Experts of a small language model.
Size: 10 layers, width 256, vocabulary 3810, 38.5M parameters.
Experts: 32 experts in each of 8 layers, 160 squared ReGLU neurons an expert, a softmax router, a shared expert of 128 neurons.
Training: a variant of Adam for the experts, 4894 steps.
Below are experts of layer 5 (counted from 0) of a mixture-of-experts language model. Rows are named router (the router's row for the expert), gate (a neuron's input weights, with its number), up (a neuron's input weights, with its number) and show model dimensions 0-255. Each number is 128 + 32 x the weight over its row's rms, rounded and kept within 0 to 255.
After each expert's rows: a language model's description of what the expert responds to. This comes from a sample of Wikipedia text that the model never trained on.

# expert 26
router [133  75 169  81  88 138 128 171 161 109 128 120 114 163 176 114 185 141 169 120 100 163  74 119 162 109 160 123 153 172 156  70  98 120 124 130  86  91  74 123 193 109 119 171 114 100  85 143 128 133 131  90 140 168  53 117 120 162 100 102 127 107 150 103 130 175 111  90 133 165 133 164 131 198 109 109 145 118 129 117 128 120 138  85 123 150 146 141  84 123 106 146 120  41  58 124 200 176  86 158  73 119 162 139 128 167 136 134 133 129  73 157 162 105 176 130 146 121 161 142 133 222 109  58 149 116 161 210 119 132  89 107 151 170 134 140 199 124 176 110 151 138 178  91 102 156 150 174 142 126  81  57 137 140  92 135 129  97  85 157 110 101 141 155 113  46 132 120 117  78  89 132 108 202 140 135 175 144 121 107 161 150 119 162 124 147 103 120 131 132 136 112 168  69  80  85 171 168  96 124 180  69 107 106 135 147 138 117  87 178 121 145 164 147  93 152 152 177 112 165 130 121 160  91 121 124 128 126  78 118  93 146 115 142 153  90 126 129 113 135 177 121 133 176 137  79  94  77 137 146 156 139  91 146 121 122]
gate0 [155 154 119 137 129 116 139 162 122 181 101 185 136 148 123  79 170 178 117 124 152 148  92 173 149  93 124  93 102  55 148 164 124 171 133 158  46 106  85 156 110 115 163 130 117 137 136 110 112 133  73 149 134  96 138 121 191  92  84 158  83 180 123 156  73 146 150 152 119 121 162 126 170 157 106  44 168  92 109 112  83 144 143 126 177 121 131 142 154 110 140 197 123 126 140 143 148 153 126 112 151 133 113  98 149 121  41 125 122 106  83 139 123  94 120 126 186 124 148 196 154 130 171 236 105  79  97 103  98  71 107 181 160 123  25 108 128  69  99 127 160 169 133 188 135 137 121  91  79 131 144 111 143 168  81 161 158 205 132 143 115  90 122 145  71 105 120 132 127 138 135 103 157  69 173 122 159  84  83 156 136  98 177 165 169 100 105 127  91 167 203 112 154 140 135 111 132 133 142 133  94 180  95 105 119 102  90  92 140 116  92 153 137 144  85 142 153 173 165  88 175 151 112 103 124 130 120 169 107 117 113 131  96 125 103  95 139  98 103 132 119 153 136 109 181 122 154 172 151 101 168 110 114 133 121 157]
up0 [176 116 131 149 137 125 155 150 131 152 111 188 137 181 117  63 149 175 125 139 128 128  75 162 145 108 127 124 144  92 138 166 136 130 129 150  69 100 100 154  83 100 158 161  96 151 126 132 158 122  99 130 151 112 138  78 173 144  86 185  81 136 154 131  82 178 177 156 118 100 179 117 156 144  81  42 137 115 133  88 115 145 148 129 118 121 170 150 116 114 150 179 136 145 118 149 141 184 159 154 139 164 116 121 162 137  40 113 121  81 108 170 130 123 130 155 198 162 152 191 129 172 149 176 149  80 110 124 137  92  65 171 132 166  14  67 133  60  56 179 182 184 138 159 109 147 113 109  98 146 147 102 148 163  93 136 154 181 121 136  98  88 163 154  64  84 138 167 155 112 115 123 124 103 163 147 146 114  98 130 177 120 188 162 166  98 127 143  87 133 191 127 136 119 116 106 132 108 143 140  56 161  88 122 124 141 101 119 121 131 143 116 154 143  75 136 174 184 135  98 145 168 146 114 111 168 152 156  74 102 134 120  92 122 109  88 130  95 101 115 146 166 160 125 172 107 128 145 164 108 191  88 107 123 110 132]
What it handles: Inner pieces of names. Middle and end syllables of foreign or unusual proper names, e.g. Ayako, MacAulay, Telangana, Afghanistan, Guangdong, ville, ington.

# expert 9
router [ 81 155 135 110 129 147 115 116 122 142 121 155 118 165  66 151 141 146  86  91 115 158 153 107 173 140  78 129 163  99 134 127 141 135 140  90  79 136 173 161  99 106 142  58  96 118 165 107 132  79 111 133  69 145 115 156 128 175  87 183 127 208 187 136 129 142 128 176 117 154 121 164 136 127 167 177 151 155 103 182 120 144  78 175  80 137  82 117 117 149 148 201 145 153 170  65 131 100 147 132 130 140 120 139 129  76  57 104 131 100 164  85  89 138 121 126 168 205  98 103 150  76  86 148 155 134  97 163 134 139 129 206 120 137 140 126 157 144 188 109 121 135  72 139 138 169 207 169 168 189 101 155 125 172 129 184 121 130 129 159 194 111 123 154 112 136  94 134 115 150 148 144 106  68 140 192 138 128  99 158 112 103 169  99 127 115 199 195 152  96  83 143  91 110 103 130 153 163 141 138  85 126 143 116  68 122 134 128  76 179 141 119 190 129 138 153 148 129 108 156 184  79 131 100 116 128 160  97 169 164  71 148 132 148 121 151 128 142 149 105 102 125 120  66  84 157 125 151 119 120 130 146 168 138 109 206]
gate0 [136 103 124 108 145 146 113 116 125  94 147 142 168 119 133 129 120 102 100 148  69 118 156 135 133 153  73 177 110 116 172 135 131 176 144 168 135 128 111 140 149 124 173  72  75 109 147 123  70 108 121 170 145  63  86 164 109 159 168 126 159 119 159 123 137 184 136 105 117 122 127 131 165 150  95 149 135 137 151 128 159  67  98 164  86 150 144  95 153 146 130 131  76 128 103 143 181 119 177 120 112 123 124  66 144 108 120 103 106 140 144  83 184  80 155 171 128 144 169 122 164 104 121 137 168 187  98 141 159 121 209 103  84 131 103 139 136 126  92 130 138 182 105 138  91  99  75  96 139  79 151  73 188 141 137 148  88 157 142 105 115 153 129 106 165 107 120 131 154 118 175  74  65 138  98 171  68 154  86 126  91 105 193 177  84 140 127 137 117 110 137 186 136  99 124 116 132 143 167 117 146 141 126 133  76 116 139 159 208 120  44 110 124 119  56 155 117 157 146  71 134 134 117 148 148 160  51 136 100 185 104  93 112  94 125 117 109 162  90 178  91 129 123 134 156 127 200 114   7  65 162 117 166  93 140 138]
up0 [119 145 144 146  73 105 132  84  97 181 137 127 118 134 121 102 125 121 195 105 182  85 123 147 117 120 130  79 114 151  89 128 101  67  87  58 165 187 173 123 150 131  67 178 151 138 151 123 187 157 140 133 123 141 176 111 168 110 125  90 148 100  94 161  93 119  88 165 125 108 189 106 132 140 135 121  93 123 153 112  93 150 199 103 115  25 101 128 114 135 114  98 179 125 151 152 140 134 114 132 138 146 151 183 105 128 146 165  96 140 173 182  76 140 102 120 135 152 107 141  88 140 103 138 125 113  78 134  69 111  67 164 178 126 137 134 132 127 132 132 125 117 136 139 143 110 212  95 108 163  45 157  70 107 114 106 162 130 172 159 117 108 120 163 112 138 128  79  96 171  57 165 162 119 176  91 136 158 159 122 175 138  95  81 165  87 173 131 141 122 118  92  95 138  98 123 106 120 110 126 132 148 130 129 170  89 132 103 117  96 147 117 150 102 157 123 132 116 146 158 175 150 194  60  85 155 116 156 153  79 174 193 146 123 180 174 103 111 145 109 150 140 135 121 144 150  69  69 226 143  97 139  73 134 138 108]
What it handles: Table numbers and periods. Sentence-final periods, spaces and numbers in table rows and numbered lists, such as rank numbers 29., 21. in sports results.

# expert 28
router [ 84 126 185 107 127 108 116  98 121 176 100 101 128 115 163 129 164 132 137  58 162 147 164  85 139 133 155 142 127 176 149 138  63 213 173  89  88 187 164 184 100 114  78 120 142  87 175 127  96  56 106 139  99 129 142 126 145 107 170 106 124 165 116 151 125 107  66 191 136 120 157 158  84  85 126 137 123 110  85 138 125 102  80 150 150 150  92 173 149  83 185 139  82 145 136 138 169 160  96 100 108  72 136 105 111  83 152 150 200 176 142  81 103 146 156 127 167 129  95 137  80  90 118 115  87 140  97 156 158  75 101 107 110  93 134 119 182 138  98  72 121 119 153 128  99 122 145  91 169 116 129 157 134 104 119  53  85 166 138 134  55 134 122 181  81 166 160 143  95  93 113  89 154 137 109  89 159 127  81 140 111 174 142  82 169 106 155 121 116  92 166 155  79  87 159 207 105 121 101 116 146 160  95 122 158 116  98 103 129 155  86  99 152  94  65 150 189 158 163 131 128 142 110 119 120  86  73  87  81 106 132 103 136 134  94 144 123 150 101 119 121 186 118 117 138 132 121 161 122 113 179  82  89 153 144 154]
gate0 [103  74 142 117 103 104 106 104 147 192 120 241 139 115 172  97 141 125 137 116 115 133 126 144 170 121 164 147 160 162 160 148 123 176  78 108 119 168 117  94  72 131 121  80 100 133 198 164 150 121  93 118 121  83 178  78 126  72 131 135  95 177 123 116 105 124 103 116 183  98 124 157 102  93 131 136 148  97 138 129 106  96  83 182 158 137 137  70 169 112 148 153 135 117 183 124  83 122 151 123 167 154 156 178 109 112 133 139 116 174  59  86  68 149 103 177 113 167 123 203 128 149 181 113 132 143 102 132  74 152 119 145 159 121 156 106 131 118  76 124 176 215 125 138 123  99 119 107 167 124 156 112 169 122 128 152 187 139 148 144 136  59 108 142 104 138 148  42 140 146 147 138  54 128 139 146 142 168 163 156 103 144 131 159 100 110 131 156 155 115 133 145  98 136 117 100 147 145 149 164 104 172 112 158 122 138  95 101 170 198  99 119 140 105 113  99  62 189 157 105 141 114 182 116 137 111 156 195 121  73  94 189 105 118 182 176 126 134  97 155 143  93  95 107 138 119 142 153  98 109 204  75 122 139  98 157]
up0 [155 102 119  64 174 165  93 120  76 146 140 141 152 175  93 130 120 166 168 108  72 135 137  92 139 164 149 172  97  31 114 150 124 136 118 124 113 128 143 132 131 180 101 125 154 180  37 166  86 157 133 166 126  89 106 160  46  98 174  95 205 109 133 147 133 127 173 166 107  87  68 124 120 141 103 136 134  80 165  86 116 111 122 112 159 176 134 129 136 151 121 140 115 102 100 134 159 122 130 115 126 108 122 129 158 105 103  94 137 161 172 109 134 121 110 111  61  90 111 108  92 165  70 163  70 126  78 147 142 198 184 103 103  91 171  85  63 146 159 116 139  90 109 128 162 106 180 140 123 118  94 190  39 143 145 128  77 133 138 179 195 115 120 123 159 170 117  99  58 144 130 149 117 183 129 105 129  99 115 134  90 149 103 100 111 136 154 155 135 172 162  98  88  99 143 181 157 152 104 122 111 112 145  71 163 116 105  97 104  51  96 108 161 121 184 142 186 104 100  96 120 147 130 154 125 140 143 138 128 117 110 125  81 154 108  91 171 115 100 119 126 167  99  85 108 150 156 156 146 133 129 167 167 120 164  93]
What it handles: Numbers and quantities. Counts and numerals, such as two, several, twelve, 56, 17th, plus past-tense endings ed, ated in verbs like worked, served.

# expert 21
router [ 84 138 110 162 111 145 108 183  65 149 148 121 167 107  77 161 168 121 111 143 137 148 146 184 164 191  44 122 118 113 139 155 131 134 172 168 163  87 191 158  94  88 168 186  97 109 100 144  97 180 143  92 126 135 101  98  94  77  88 113 191 144 151 146 123 163 119 123 156 114  74 137 218 107  81 107 119 168 193 135 154 145  85 135  71 159 131  91 139 128 125 185 192 134  75 107 106 146  89 107 133 154  96 173 125 149  83  84 109 198 135 113 167 141 108 182 108 112 141  97 113 143 163 159 124 153 125  76 163 156 172 118 121 102 153 151  84 128 143 114 143 129 133 106 114 166  85 159 119 147  94 180 127 180 123 184 166 107 120 116  97 159 109 121 152 171  79 134 176 169 126 195 112 142 132 143 120  98 146  97 168 134 132 122 177 125 109 168 166 141 111 150 157 127 144  95 118  93 177 166  89 105 174 160 169 111 102 155 151 100 118  81 104 102 158 124 170  92  89 124 146 125  95 127 121  96 173 145 128  32 127  97 142 110 104 149 165 178 108 122 182  79 105 153 145 113 188  99 139 130  78 120 138 150 122 138]
gate0 [184 120 141 159 128  79 170  90  32 123 174 113 136 125 118  89 152 144 146 121 115 111  72 203 108 144 116 150 134 105 156 170 143 146 163 160 111 109 117 154 154 108 125 101 120  67 136 116 125 113 129 116 148 165 159 133 103  80 136 156 118 115  95 144 137 100  90 115  91 150  95  90 171 122  92 131 123 103 107 133 162 129 155 136 132 195  66 109 151 213 156 163 150 114 130 129 102 106 103  93 141  80 127 170 132 177  85 103 161  95 131 166 183 128 183 130  77  58  77 123 112 146 156 141 103 155 166  75 167 111 110 134  89 113 126 144 139  37 107 155  96  87 113  86 186 154 153 107 100  78 135 148 143 144  82 152 144  94 147 110 114 151  74  95 114  86 164 136 161 133 152  87 173 191 123 121 127  83  50  58 114 108 152 176 123 147 143 130 111 165  92  99 133 144 144 160 119  87 130 162 188  98 146 127 123 117 118 162 183 122  69 163 154 107 114  92  99 144 162 118 150 139 121 114 203  81 170  99 141  97 116  81 106 157 116  92 134 116  71 136 140  77  61 121 137  90 156 190 119 101 149 127 143 153 126 182]
up0 [173 123 137 169 140 112 167 117  49 125 122 126 115 150 147 123 168 124 159 134 107 102  89 173 120 162 108 135 121 171 145 191 134  84 146 152 136 173 148 141 131 140  81  95  80  85 132 105 140 127  85 129 171 161  93 172  89 110 153 172  92 176 133 101 151  98  58 143  98 174 128  51 160 123 146 191 164  96 132 161 130 169 156 124 118 178 118 102 161 201 139 166 162 144 146 124 135 147  98 109 143 106 139 175 169 203 115 111 135 127 160 128 167  89 136 138  79  72  66 131 140 115 165 113 116 124 186  67 102 135 135 113 105  98 113 123 162  53  74 130  88 116 118 109 186 172 121 129 116 166 108 135 151 160 130 128 138 108 170 121 176 150  92  74 128  95 170  96 160 139 150 111 169 192  95 173 111  91  69  46 139 143 149 151 104 155 124 177 127 158 110  97 121 173 114 148 121 115 171 190 199  98  79 145 152 124 104 127 183  96 104 154 169 132 128 100  65  82 163 108 128 158 121 120 165 103 159 104 117 130 123 117 105 159 148 105 162  80  73 117 180  67 129 159 134 138 144 172 121 111 148 114 135 174 132 163]
What it handles: Infobox list dashes. Leading hyphens and separators in infobox and taxonomy lists, such as the dash before Tribe:, Genus:, Family:, plus table pipes.

# expert 0
router [111 101 109  94  82 159 199 153  79  62 108 133 139 131 115 150 137 202 142 162 174 169  91 108  93 195 135  82 114 181 164 148 182  89 174  61 122 134 131 185 126 104 106 119  85 108 142 110 121 123 158 162  99 169 118 122  87 177 101  99  82  97 141 124 112 110  71  98 173 100  70 111  94 116 172 155  96 162 133 185 168 144  94  79 107 143 111  83 148 104 142 126 126  75 102 126 158 137 134 162 125 122  71  90 144 105 144 141 135  97 122 111 161  49 145 121 162  87  91 142 121 104 160 152 130 128 186 150  95 126 151  96 141 169 164 112 151 173 150 163 155 115 124 156 113 109  68 152 108 120 120 100 121 109  84 139 121 143 124 180 150 115 155 111 137 119 100 119  81 166  93 105 118 175  88 133  76 124  75  86 135 107 139  94 122  93 196  44 162 105 140 154 138 120  88 147 187 134 162 152 144  65 133  82 152  66 135 188 135  79 172  99 120 158  93 144 146 149 155 136 107 130 111  89 121 109 115 133 119 162 132 165 150 122 147 146  92  92  70 153 129 120 177 198 153  76  77 149 120 169 120 147 147 100  82 161]
gate0 [186 138 135 107 147 104 109 115 120 146 103 105 118 153 164 127 120  94 156 145 108  93  99 104  92 154  80 150 130  99 128 156 151 146 209  95 115 136 150 130 144 103  60  96  90  53 144  76  98 163 139 119 151 149 140 120 157 150 162  82 124 119  89 131 105  86  86 129 106 126 186  78 145  80 141 174 142 112 104 142  99 165 146  79 115 180 147 120 120 196 161 110  83  89 127 181 112 156 150 147 207  94 180 152  96  60 105  87 180 121 113 164 115  87 120 123 101 131  96 219 126  89  98  70 149  88 118 125  74 122 115  97  72 192 161  91 101 134 122 179  97 121 163 100  92  91 134 107 141 113 123 116 128 134 149 121 116 159 121 151 177 141 148 159 176 114  89  83  97 129 122 177 109 119 117 170  87 120 173  76 107 147 106 114 117 128 178 162  99 170  76 118  71 123 136 134 102  87 202 126 185  88 118 144 134  86 154 207 105 122 161 136  96 135  56  89  89 103 144 119 136 173  98 105 108 143 103 143 103  81  91  78 143 116 143 142  88 112  81 127 143 104  82 133 120 145 125 129 189 143 106  85 105 118 125  91]
up0 [ 96 148  96 155 148 109 119  54 119 181 133 118  99 135 144 101 132  95  95 163 103 168 155 133  95  73 132  84  82  67 131 194 160 190  85 122 125 121 109 162  53  68  98 142 145 175 123 146 107 121 109  89 120 170 149 118 131  56 139 114 126 147 128 151 134 126 144 145 135 198 146 151 160 137 150 156  93 193 126 103  74 111 158 131 205 100 168 146 106 114 140  57  67 101 187 138 161 128 163  96 170 109 129 129 127  94 127 160 144 178 160 125  90 135 153 134 139 132 206 127  79 110 183 142 172 169 203 113 106 112  93 127 100 142 114 116 123  79 149 152 121 104 157 141 100  73  88 135 162  91 190  85  52 105 172 116 151 139 169 119  86  99 135 133  88 111  78 159 131  72 126 167 120 138 139 107 170 104  74 125 101 135 139 192 152 100 144  44 125 130 158 143 139 162 142  94 100  84 125 125 140 161 103 101 108 167 136 109 180 131 127 169 145 107 117 119 143 142 156 156  42 130 151 181 130 118 104 102 136 180 148 121 114 151 134 183 128 152 106 128 166 153 150 113 125 109 114 212 106 123 140 141 132 138 142 116]
What it handles: Surname and name pieces. Middle or final word pieces inside personal surnames and proper names, such as We-is-s, Bl-is-s, Ser-ie A, G-at-ors.

# expert 5
router [180 151 167 121 159 144 188 116  77  51 137 105 152 138 133 141 152 140 116 114 153 141 150 135  81 105 147 134  67 152 118 187 168 108 121 136  86 154  90  98 201 164 156 178 126 157 184 121 155 103 143 162  70 157 152 129  81 201 171 169 106 111 146 117 109 123 139 177 102 135 157 153 122 158 147 125 127 142 132 131 143 157 116 119 150  98 176 139 156  87 149 144 166  76 155  95 138  93 114 169 105 151 118 169 142 134 144 178 174  95 143 101 171 128 159 117 130 138  61  88 134  81 141 105 133  97 127  97 139  99 103 174 157 111 152 111 205 153 135 135 148  86 194 142 145  97 126 102 100 131 128 121 118  81  55  98 155  89 133  64 200 128 110 169 103 131 142 183  73 108 136 126 167 180 116 100 167  93 102  74 161 148 139  80  60 171  95 113 137  43 106 122 117 143 171 159  85 137 127 187 180 112  69 102 184  98 102 122 137  93 154 150 101 156 114 126 167 130 140 141 130 128 154  63 122 143 129 150 166  90 105 135 123 103 141 111 175 134 114 162 105 175  95  85 208 130 148  74 150 138 114 156 126 107 126 113]
gate0 [151 112 106 147 114  78 127 190 142 160 123 138 187  87 125 141 169  60 120 140 150  88  99  92 164 144 161 116  55 146  91 124 138 134 118 117 118 154 141 115 119 112 148 127 113 177 126  71 134 164  62  94  88 112 105 168 162 120 132 171 102 152 132  36 155 115 147 128 131 113 200 137 126  82 154 114 118 137  96 126 176  94  92 135 198 122 166  82 194 177 157 131 115 147  76  92 122 124 129 117  89 175  52 125 142 103 118 123 127  78 181 186 127 113  82 158  54  89 153  73 151  81  76 169 159 169 213 103 106 123 149 131 102 138 111 107 171 103 127 183 173 160 152 182 156 118 118 142 114 124 130 108  88 114 118 188 126 109 157 126 172 107 193 175  72 148 142 165 133 147 166  89  79 151 154 142 132  83  94 122  86  89  80 153 136  92  98  97  95 124 128  69 143 181 164 151 119 182 147  97 167  89 113 123 149  88 105 140 156 162 144 127 135 107 112 113 146 138  99 114 149 141 165 107 102 100 132 103 136 113  65 163 135  86 141 135 165 129 157  90 111 113 128 127 108 149 163 104 111  65 113 103 105 123  93 157]
up0 [136 106 137 132 166 144 123 114  96 141 123 167  82 147 190 106 111  89 224 165 114 125 113 127  87 117 143 109 167 139  99 126 150 124 145  70 179  85 160 117 116 125 125 117 121 152 127 142 169  96 125 127 174 114  44 151 137 118 125 137 159 202  52 139 146 129 140 171 118 137 114 126 156  99 113 197 152 102 153 148 136 157 128 194 144 182 142 136 120 115 138 146 177 153 129 125 107  78 153 145 146 133 105 155 176  98  86 140  71 122 127 106 162 158 125 145 151  75  93 119 102  76 151  88  84 136 120 143 138 158 167 115 143 154 125 119 152 173  85 136  77 108  87 163 157  98 170 135 156 105 118  71 145 192 127 106 249 123 121 149 182 183 132 113 132 159 133 138  96 101  88 156  58 136  96 156 150  98 131 125 112 174 128 158 117  77 103  93 139 125  55 118 127  74  78 138  82 141 150 121 164  73 166 187 170 131 161 108 124 164 153 129 102  96 116  74 119 128 185  96 142 153 134 176  92 108  96 101 135  99 117  84  79 170 104  90  76 112 147 155 115 142 106 165  78 153 152 136 182 103 105 145  89 113  87  78]
What it handles: Capital letters in acronyms. Single capital letters and pieces inside acronyms and proper names, usually before a closing bracket or comma, e.g. TIFF, ACFF, F-4, Street, Force.

# expert 4
router [169 173  49  87 123 132 138 121 162 101 121 161 103 149 129 160 122 115 164 110 121  99 144 156 127 127 122 138  96 201 132 139  92 110 147 139 162 119 172 129 175  97  83  94  76 115 110 170 172 158 192 125 164 116 156 138 187 103  54 154 183 132 151 169 149 104 149 124 172 134  98 112 121 151  95 135 172 105 146 177 163 107  69 111 162 131 117 134  91 138 145 171 185  95 158 149 105  85 173 115  91 173 122 107  50  79  69 149 145 130 179 141 152 169  84 157 139  93  72 138 120 131 161 176 121 149 127 135 140  65 127 148 143 139 138 113  62 117  95 112 141 150 181 105 164 170 144 154 144 126 122 115 126 125 155 216 110 162  95 136 108 141  89 157 145 153 119  92 154 176 122 154  85  45 129  94 131 176 194  78 130 115 135 148  86 148 146 122 137  69 122 134 104 128 132  80 106 109 192 150 180 105  75 119 148 143 161  96 111 123 171 108  52 125 168  56 170 125 150 157 182 101 166 166 145  99 111 118 111 102 127 105 118 169  91  83  69 141 132 112 145 148 118 133 124  81 140 139  80 143 103 151 111 135  88  99]
gate0 [172 141 163 101  98 120 128 147  93 133 112  70  88  70 118  89 178 122  66 172 120 168  80 103 130  75 148 154  86 131 147 186 118 180 162 130 126 176 148 112 119  76  61  99 137  95 160  92  65 100 135 160 179 175 130 141 127 158 124 127 123 130 132 155 180 164 133 182 124 138 188 126 142 114 194  96 133 133  90 101 137 184 139 135 138  83 134 187 142 145 146  82  66 128 123 152 135 131 137 132 137 180 151  90 107 116 138 138 124  85  44 119  96  76 174  95 108 145 149  79 107 106 154  57 133 112 132 168  85 161 117 159 107  39 166 130 173 139 165 172 156 107  88 147 112 125 161 123 135 116 141 105 151 122  90 153  96 177  83 158 114 141 127 123 121 106  86 149 127 101 115  78 196 106 144 158  59  96 122 103  95 119 150  98 150  84 146  93 120 114 133 131 103 194 184 178 149 127  97 128 101  86 150 118  61 127 170 157 133 130 107 155 212 163  70 156  77 143 115 101 136 174 131 128 145 175 120 120 152  98 136 124 126 119 142 145 169 171  64 143  85 138 179 108 111 147 120 134 108  98  94 134 117 101 135 119]
up0 [157 147 119  83 124 130 140 146  94  98  83  90  70  95 130 119 161 145  45 138 111 163  99  56 118 106 127 133 101 160 177 206  92 153 142 109 148 151 115 117 112  96  70 108 148  72 138 140 109 147 152 142 136 165 146 150 101 142 113 149 103  98 124 154 177 178 125 147  78 149 179 166 102  71 159  76 112 121 101 129 156 189 169  94 141 100 150 170 116 119 122  71  86 134 148 128 103 132 149 138 144 134 143  79  86 114  94 176 122  86  46 135 131  88 132 128  98 149  96  72 105 125 159  85 145 130 160 140  89 160 159 156 140  56 153 129 145 114 160 194 163 106 119 151 117 124 169 127 186 105 107 108 169  99 104 154  84 182  74 130 105 158 121 132 102 140  87 161 181 101 108 116 156  96 129 190  81  74 122 106  70 101 170  41 110  86 141 126  94  94 160 121 103 190 175 160 115 141  97 135 102  81 141 106  62 160 169 149 138 121 122 160 184 192  96 143 103 103 113 109 159 125 127 118 136 163 132 126 148  82 134 137 133 110 121 117 195 173  87 111  79 162 143 138  97 105 140 117  89 137  98 131 111  62 125 114]
What it handles: Table cell separators. Pipe separators in wiki tables of sports results, elections and discographies, plus infobox fields like Coordinates:, Born:, °N.

# expert 18
router [157 123 148  92 130 121 173 129 122 162 110 122 110 137  97 102 120  86 159 133 171 124 102 178  94  91 144  88 178 128 105 103 134 126 144 150 170 110 111  89 116 114 101  91 145 140 110 112 139 125  84 149 159 145 189 123 143 127  80 113 125 109  66 137 176 127  99 124  78 131 138 129 154 158 139  87 132 135 132 110 105 104 142 116 105 129 131 130 119 169 163  90  80 154 102 132 143 168 144 112 116 102 128 182 111 171 153 130 163 137  97 107 122 141 151 192 119 146 157 117 110 109 134 145  56  98  95 137  96 126 106  78 148 100 117 147 114  94  75 129 180 138 109 186 144 126 150 118  71  80 108 108 169 210 124  96 146 119 105 147 144 160 128  79 117 173 169 102 167 121 156  94 112 149 198 126  98  93  77 112 179 118 150 121 140 127  91 127 143 209  84  61 175 177 128 157 124 190 109 109 104 124 219 148  77 182 180  96 185  95  58  81 139 123 109 188 137 176  58  91 149 140 111 111  82  95  78 111 138 111 141 171  98 108 125 136 142 146 184 146 119  94  91 146  85 172 144 108 150  59 207 145  71 151 185  90]
gate0 [155 102  67  89  68 130 108 162 174 127  95 169 136 103  98  78 131 202  99  93 108  89  90 153  91  97 151  42 129 134 104 169 177 115  79 128 125 117 206 131  72 131 102  35 153 123 155 113 151 117 130 144 137  98 138 124 132  72 117 136 110 148 177  42 109 118 142 126  66  74 137 148  50 124 169 106 145 124 114 149 130 161 132 145 112 122 129 144 151 142 190 126 144  95 104 125 143 145 157 142 105 131  35 119 127 128 136 122 137 133 101 171 129 146 144 151  87 110 148 124 111  89 116 125 213  99 105  97 154 156 103 153 128 128 162 183 138 125 182 109 152 153  72 133 134 127 166 161 182 134  92 176 122 117 159  96 158  78 162 137 182 127 107 142 173  94 111 107 119 113 134 108 109  81 165 125 101 161 112 121 128 125 150 130 197 105 181  87 113 158 138 125  35 161 123 148 120  83 186 116 156 156 128 118 147 151 153 156  64  84 121 148 131 155 116 135 183 163 164 153 114 201 142 113 129 129 118 148 102  94 107 100 183 187 118 152 147  74 176 149 146 133 153 132 125 123 156 186 155 134 143 105 114 153 110  87]
up0 [ 89 122 136 146 191 144  86  65 149  87 207  79 121 131 182 185 177  96 134 127 116 114 140 119 102 105 125 208 120 133 115 103 176 124 175  78 135 122  60 194 125 158 158 172 109 159 108 131 113 155 110  96 148 146 124 110 184 200 165 149 139 123 152 149 134 155 200 170 111 168 175 137 146 102 140 155 114 142 138 118 155 170  88 113 180  98 116  86 102  83  85 148 129 159 152 135 135 114 127 121 177 168 181 185 110 119  94 126  92 105 137 124 122 127 105 122 136  91  81  66 125 148 123 149  83 130 128 112 128  91 140 148 146 111  98  90 131 123  99 160 141 127 152 165 175 106 110 138 105 144 106 114 141 106 164 161 139 155  86  98 112 102 163 110 147 176 102 162 135 103 140 133 156 241 130 182 181 126 127 160  97 108 159 136  21 114  88 214 156  78 119 161 150  87  84 112 153 160 121 126  88 115 135 169 143  95  69  78 146 160 165  88 144  82 168 123 100 102 102 138 122  73  78 114 135 102 124 146 122 147 143 125  85  85 133  77 174 188 135 140 133 127 126 137 107 144 135  81 118 160 111 167 126 116 126 122]
What it handles: Inner word stems. Middle pieces of long abstract or technical English words before suffixes, such as percept-iv-e, collect-iv-ely, sat-ell-ites, human-ity.

# expert 20
router [137 134 174  96 156 136 122 156 153 122 152 105  94 135 173 100 177 155  56 108 169 153 183 106 114 131  78 176 104 154 153 192 157 224 126  86 138  95  96  88  91 127 127 122 127 162 121 121 132  78 121 100 127 100 130 136 110  84 129 147  86 149 105 128 131 103 196 152  98 134  82 180  81 118 130 123 189  66 137 124  65 166  69 175 134 143 117 120  98  68 172 147 170 173 129  50 149 118 151 131 117 101 133 173 143  87  83 150 190 133 151 109  86 181 123 130 156 120  92 149 171  91 131 144  85 110 173 148 177 119 184 184 140  73 125 157 100  92 109 138 205 101 106 121 114 175 160 148 154 158 124 161 159 126 111 166  98 187  77  93 110 109 151  89 103 150 136  87 100 158 162 162 142 103  92 139 150 159 125 180  64 104 124  52 154 159 109 151 101  99 151 129  82 155 151 164 139 127 154  89 119 153 162 119  89 173 170 100 109 165  97 125 138 187 166 132 119 115 107 130 133 167 176 158 188 131 152  81 142 173 115 129 153 107 113 122 126 136 170 116 114 162 104 119  88  96  97 106 105 160 151 150 148 126 117 112]
gate0 [209 117 146 193 165 158 139 132 133 111 106 152 153 101 159 128 157 136 136 125 179  73  85  99  73 161 171 110 113 126 147 168 155 154 134 143 132 112 101 106 193  77 167  86 167  99 140 165 120  43 118 106 154 119  69 109  82 106 137 134 153  90  96 177 140 150 149  92 133 149  88 142 119 147 121 118 127 136  93 164  93 104 105 138 127 144 144 140 119  82 119 150 105 135 123 136 134 129 126 155 198 112 165  87 188 176 162 167 144 155  93 132 143  95 163 107 133 153 123 222 108  67 135  87 151 132 138 126 135  90 133 139 109 102  50 106 101  72 163 150 161 180  80  72 200 164 109 109 148 167 141  92 139 113 144 165 142 158 128  58 140  96 176 122 150 157 151 134 125 178 106 100 173 140 135 121  96  71  58 140 130 117 135 169  91 112 142 118 115 105 193 135 181  97 137 105 122  89 179 103 126 168 113 146 111 107  97  93  74 156 117 111 119 127  97 168 111 150 101 172 122 137 166 165 179 178 123  96 164 147 139 199 124 141 137 133 104 188 124 103 110  68  97 110 140 142 100 107 161 177 133 172 198 118 111 157]
up0 [ 63 129 127  68  89 158 151 111 130 149 115 140 147 132  71 109 117 130 169 121  86 146 166 135 115  90 154 173 117  97 107 107 147 106 134 137 152 179 173 159  23 126 117 120  93 126 137 124 154 166 176 131  93  97 115 155 144 133 124 145  75 180 130  70 134 127 118 143 111 138 144 150 151  80 149 121  98 157 159  65 134 176 179 137 128 151 137 125 155 114 135 102 139 117 165  67 103 106 134 106 102 134 123 191  88  90 123  83  71  70 151 137 130 131  62 138  88 122 109 109 106 170 160 135 137 110 102 108 139 189  70 101 161 111 202 183 139 168 115  66  76  93 153 207  75 107 130 120  96 105 119 167 143 120  95 141 117 106 158 180 132 143  94 167 106 156 114 116 100  75 204 152 100  96 136 143 151 120 153 137 114 137 135 107 146 152 142 101 107 182  57 110 115 163 128 159  83 183  40 141  87 103 104 129 106 143 147 127 162 102 127 119 112 152 163  97 154 128 164 131 112 103 103  96  86 148 131 173  72  77 136  94  78 132  68  86 175 163 128 156 166 187 140  93 149 129 102 107 128 116 156  72  86 168 130  99]
What it handles: Numbers in tables. Digits, vote counts, percentages and pipes in statistics and election tables, e.g. 3,332, 0, %, Votes; also "years" in "39 years ago".